config = dict(
    n_experts=64,
    experts_per_token=8,
    d_shared_expert=0,
    activation='quick_gelu',
    moe_layers=[1, 2, 3, 4, 5, 6, 7, 8, 9, 10, 11, 12],
    balance_loss=0.000134,
    balance_bias=True,
    init_std_router=0.0103,
    tie_embeddings='early',
    beta1=0.95,
    grad_clip=0.5,
)
Below are experts of layer 8 (counted from 0) of a mixture-of-experts language model. Rows are named router (the router's row for the expert) and show model dimensions 640-767. Each number is 128 + 32 x the weight over its row's rms, rounded and kept within 0 to 255. Numbers have three digits each.
Before each expert's rows: a language model's description of what the expert responds to. This comes from a sample of Wikipedia text that the model never trained on.

# expert 33
Description: Years, numbers, place endings. Years and single digits in lists and tables, and the endings of place names such as York, States, Montana, Taichung.
router:147162075124134154196130113134097090095194123184075142081090114204094132119107117082139126102143121154141145168115186125120140107175115123169158156095179104088158146059167108146146187151124165171090122140152186155125083132136080067120124171109128141127107118149174103167043134145143143065098100168137186068198078164131131082102171150160107118139086166116152107186162128077160116179138

# expert 18
Description: Coordinates and numbers. Digits in geographic coordinates after degree signs, plus numbers, units and cells in data tables, e.g. 44°'03'′, UTC+01:'00', km.
router:146133098071127086151172148090115083151103125097073173119095159149102195150162054119109084099149115146138131169097171173102189112123132135158143126097140126107129119110109119150147130076155112143105182115145132104116169143156152103105145173059061093155100147105154118154087206079116107035156148146110115114139099125070071121109109100143145170058100137109173108155170137123136081176057

# expert 21
Description: Colons, dashes, foreign words. Colons after election headings, long dashes and minus signs, ISBN, and pieces of German, Dutch or other European words such as für, Kirche.
router:162149135086195104184126137112133142143154154135113102100164132151198133106141086090102110117108124159112086142121112130116149158091104126089133205108105101146160134190171127135151089177123159127142132161108117145123126119133052153136165127081108119127069130138178090058108125112113138098137089120168137102142105145148101114160077123154100119105106182104122154190183091116093088137151

# expert 60
Description: Common nouns and suffixes. Everyday institutional nouns and endings of nouns or adjectives after the or a, e.g. government, local, church, apart'ment', quar'ries'.
router:164219166129148098114136163069111101178097127074114130154131116124159066129118151082130145147192090187105060137113082100036122113122119223068145121123113118142167129162123176166128101085123179144156123141152120120082137130142088092121117171132093123106100159134115130147149156107171159093069121163135146112131107122168130092137108092149093131128123145151168077157110193163145126145126

# expert 28
Description: Infobox field labels. Field labels and passive verbs in biographies and infoboxes, such as Born, Died, Key people, Portrayed by, known, trained, named.
router:133141139166149134116077055141169147127131193154159162105117098091118151113124046087123177146139105122162082175129135188142097130161141121151129095097146129114123151156129103149152165168116065139140120128195185133210136125178121151177105076132180157117091153116166145063100146115148139072178222126196090144120126104122120082189084151130145133157120147140137103181165124116113132129134

# expert 44
Description: Years and numbers. Years and numbers opening table cells or dates in election, results and discography tables, such as 2014, 1990, 21 April.
router:208108131152156104178116149123162141070139139154120150113108106247125130115101086060092083086121164135198103139146133127125176138157102124167111058097117121157126162129216166164084067178126148155106101150181176216147106084160094077172132170139106169128126123137185118143112108118141183081134125146154156128131116181141100080115120158116150161096134147104146114138085149063187133152159

# expert 20
Description: Technology and media names. Capital letters and words in tech, gaming, media and company contexts, such as Website, Digital, online, Atari, Facebook, IPS.
router:170133105129094068141137172138134146117132076088188150138150124113135096150162122162078131111109090175118093160111095159044133182154141137089160104082169111099094082162124129189124102052120087095159106093144096126127140120116041109118157136124137181139142179143120061115125158102162128112127150133146140148136125132096149095176177119116101145120194132090148110102176060088093140125116

# expert 58
Description: Year and coordinate digits. Year digits after an opening parenthesis in birth–death dates, like (19 20–1985), and decimal digits in coordinates after degree signs.
router:134159139138126097149164148168137074137155164125143138100120167122133112114073046115106110152164129167125096149173091156093123165135156181164175113141097080114146116180150119126125222111135080120151131163123138078100141132193129203127168115090088123141156169126135079147159123136124127112111142174135154109096160143080113175152111105205094123148038143164151060126183096130130131150088

# expert 34
Description: Media reviews and awards. Word endings and names in music, film, game and sports text, such as Rotten Tomato-es, Metacrit-ic, GameZ-one, Award, Player, singles.
router:066148150114106179161171156183096155166104129106138116133138116169160167137174089167098118094127089090131112117098132141101116090106113144094128119112199075153123158097054077113111115096191136183133091098114135145128130109170093079141180121110134125040120119128169108077133110138216107093043140147151131103174173114072169102117136079136115106097132188139136152110101124144110168080153

# expert 52
Description: Parentheses, slashes, currency. Opening parentheses, slashes, currency signs and pipes in political, legal and election tables, such as 1 / 4, v., $, £, (RISD.
router:100163130051115106163137133085137115051095163098150093177106191132081112107145101155101124121097112148087125118114130091073101165156034109123154152179189141064154090076100123083113132066178103190133110123109096168106158149063065094150150144087133124140107171124107107170096143099091164113197145180117166105097112132114072145134133126181078104154109182134166108175107116193197091210121

# expert 46
Description: Numeric table cells. Pipes between numbers in score and statistics tables, decimal points, coordinate separators after degree marks, and genus or species name pieces.
router:103142166067073121178121157130101062170162127124139152087128124156036109157131100133107189138092118141120095124138071083056090136174132169159181086057158086128114183198134124134138143089150125125117077102142083043126121120167146137162177159047133103125130174130112106093143135104112081170122179142118150145128161169094108142128130131144118092095118141103143111122158050142114132126096

# expert 13
Description: Ranking and award words. Words and suffixes of rank and honours like first, best, third-fastest, Award, Nominated, Republican, often after "a", "the" or "as".
router:137139064164140146148118150140141129111123132101133153103120116144167094110130092105155148114120131163122094115112080135123095178125129131103140105097143141105128131135099105089071094180090103130151156140154154138123131126120059059185155074154160096097179126133172134130176201144122153161180148120162094126095168147194148097140160150143106147169154134149147074150089154108111194099103

# expert 50
Description: Common nouns in biographies. Common nouns for people, works and time in biographical and cultural prose, such as century, father, son, album, politician.
router:122156164187175101238125097089067136090139165144121165172123146117121101107082108172134155115074077145119069149105097168104112176160136139124126138168108136142164157088150066087137125121166101109091070146168152114109158073171069089106104128144101098115116117128152133158116122108088159075188174143134142060069124153157116159132147115137093144110100171112105154168088142122114184110177

# expert 30
Description: Topic head nouns. Nouns naming a subject, event or work after the or his, e.g. season, album, election, football, census, film, platform.
router:110155107149174133214172151149141108105128125112142147130142131179159094117131094083149099100149094170120096122087130129101097160170101197111084094159141134120134173135129122157143126100137148170083122135154136105115144117114068143125194125121118099072129144107145134110126160083144139094072149179135118109139079141131124173117132099108083080102100126110208145104133126175124135139121

# expert 27
Description: Sentence-start connectives, superlatives. Sentence-initial So, And, But, If, words like top, highest, after in tournament explanations, and stray name pieces in taxonomy text.
router:134130172088168140144075098150115144103161120103129099071132117081146095103144101077100167069149120145182152167132122098093134191203157161174154122108168108073154106156125117116056131073118087122149122073145157159109114133198108178095157117126127099121099137103150116120111184109131146097203136121133145114166201073110125117137165131117099101151099098096136108165191160093132117142127

# expert 9
Description: Sports and election tables. Pipe and semicolon separators after team names or scores in sports standings, match results and election tables, plus words like League, Cup, Turnout.
router:136202091086190168126146028138137120088119135081114188126123162119115114111115079081116139074120166160116094169139180151148123127148079131167189100121129143066098187139103113168075191113135143160028108143168105166141119106114123084127165158096129090075121109130174080082111100163147147107119113135133139124094106186098127134135142141172076121149103203102143115120116127121156117110141

# expert 51
Description: Abbreviations and codes. Capital letters and digits in abbreviations, units and codes, such as LT, FR, mm, pt, MF, chess moves and slashes in career stats.
router:181147068089128182164116118072116110097138138152135138169115110178151175131130118132099096131145115113139095140122071093111100198125139127174076027123149108161142124127140139108146181080116171130155115128160130185079116140097115147181152123134136174131131127146173181126143113103148135086105097143143172071128144149122098108175120111214131116081061162100145080097124064103146103138109

# expert 37
Description: Word-initial Latin prefixes. Opening pieces of words like cons-, pres-, pre-, der-, ter-, often capitalized in infobox fields (Present holder, Consecration), plus Syria.
router:103124064101136138187070129103188086156105150123098070086137135163114154123156086149150143058127090174178124146119092128113082208111131108123126097134136117171109117161130135155064189105100175127148077082140178169132112120104090153088167133107132108152080175185151126142103170117107146095134125165175123060143114109062113106129108150102051090170138137092117148144142121112106127125129

# expert 12
Description: Sports table entries. Name, club and country pieces in sports squads, transfer tables and rosters, often after a pipe, e.g. Atl, GEO, Summer, –present.
router:130188129071192126132081118077109142154083153159137121096139197118085133165064091133114084108082130134071139121173092138101157123107126094091249128144123133111080178129138108165085141175190100105132101130125113121141167132109078105117142133052148141145178146113154115126141118080128098130166140158137090097140155145125113104129172064086049148140116183079153122149093164070128104121188

# expert 5
Description: Opening brackets, apostrophes. Opening parentheses after a name or term, plus apostrophes, possessive s and modals, as in Masters (also known, Brent's, would, can.
router:090132156066083154105142148078132116121081179125114135134117111124159144148119084090072122079133100079145095088073181083037151144149127098142109142124181087127148146109099130136129163116183076209130118103166164143058109149166114131159160098129082158114111157143175111096154191118142116165151134152114106125202116134106152119047145121161064060114152174105119102143120117114173158117174

# expert 4
Description: Verbs and clause links. Verbs and verb endings in narrative prose, often after a subject or comma, such as resulting, had, said, led, took, plus that.
router:151132109134118173184168085139193130154153125111121137176147104147087097080159061134085162153095102125151112109127152146086180170110143140129135110178110136123141119100143092186039067129168122187061145124137097085127113130120149104131144155087139123083074129184155155197119119110127117165115159183174123109169141165052126159156132101177132103142094122136106105160142051163150177175174

# expert 56
Description: Word-initial fragments. First pieces of words or names, often after the or a quote, such as well, e, Am, Monte, Los, Sub in Suburban.
router:133125166097134156152105129120119137127106203041135152122043139179060084152146106173132131113124129190113096143139098126117100206125147088122100137101126192105111146167118157136101127110197113113152133069144142164074119118100140138125157085109046124140089153184126058121130148146114094131169109125130175034131111161122094050075120073115040215126158124087148179122153120176152171113082

# expert 39
Description: Punctuation and word endings. Commas, periods and completed word endings inside table cells and credit lists, e.g. Uncredited, Individual, Nominated, Species, Swing.
router:176112129059144131079138112112113149143151136126074141110100087148140132099187087108106109101123112201167124113096127201114100102155108161180138152117148124092218189119119120117166143105132092119146106111140132134105100118160104144094168144120107138102117073128221084127125163139136111079107115116114159105155162160117122096147178065112104154166093140095119120150150118083094097157126

# expert 55
Description: Determiners, table labels. Possessives and articles like his, her, a, plus nationality adjectives (British, Chinese) and event or placing labels in sports result tables.
router:163130110136158208163128107081167128203132117140161160111138129143119163148091107141151152102064113104163108118125044067110096108076119133120172110074201145112160144162120140128086089105204122123149072082124078148126114114174159174142163142083132090154122108136209089083112125110135128092122098120140092096111172151105111109128068074114160058152135147094163111222141147168126169117140

# expert 42
Description: Verbs and auxiliaries. Main verbs and auxiliaries after a subject, e.g. was, had, is, has been, shares, borders, intended, included.
router:118126153140071181149146094116218124159171126112149119152142133116091132106156080111095129139136072090189084134098119143106153145149151145104150037123179133181153067126128123124071097077174114171106123078118108088173108118133136116164129175117156125081114137216155115127164141082132115182177168131147140060162158173068106111117096099140106111140085140180118142162154089183154198112151

# expert 14
Description: Common nouns, word starts. Concrete nouns and word-initial pieces in descriptive prose on buildings, species and anatomy, such as stone, floor, horse, bre, ch.
router:131189161123213150098189128151139053154134121135107146146100120056143126150130095089107138047149095091179119163118140136096143149124172155148133077096105140168119118133131112136103138087116135106147142061148126100093106141108096127121143165112095140132144179142141093164154159166151071117195111170092155071101178150152108124160157108164134147158171155146148168154150152115126109167087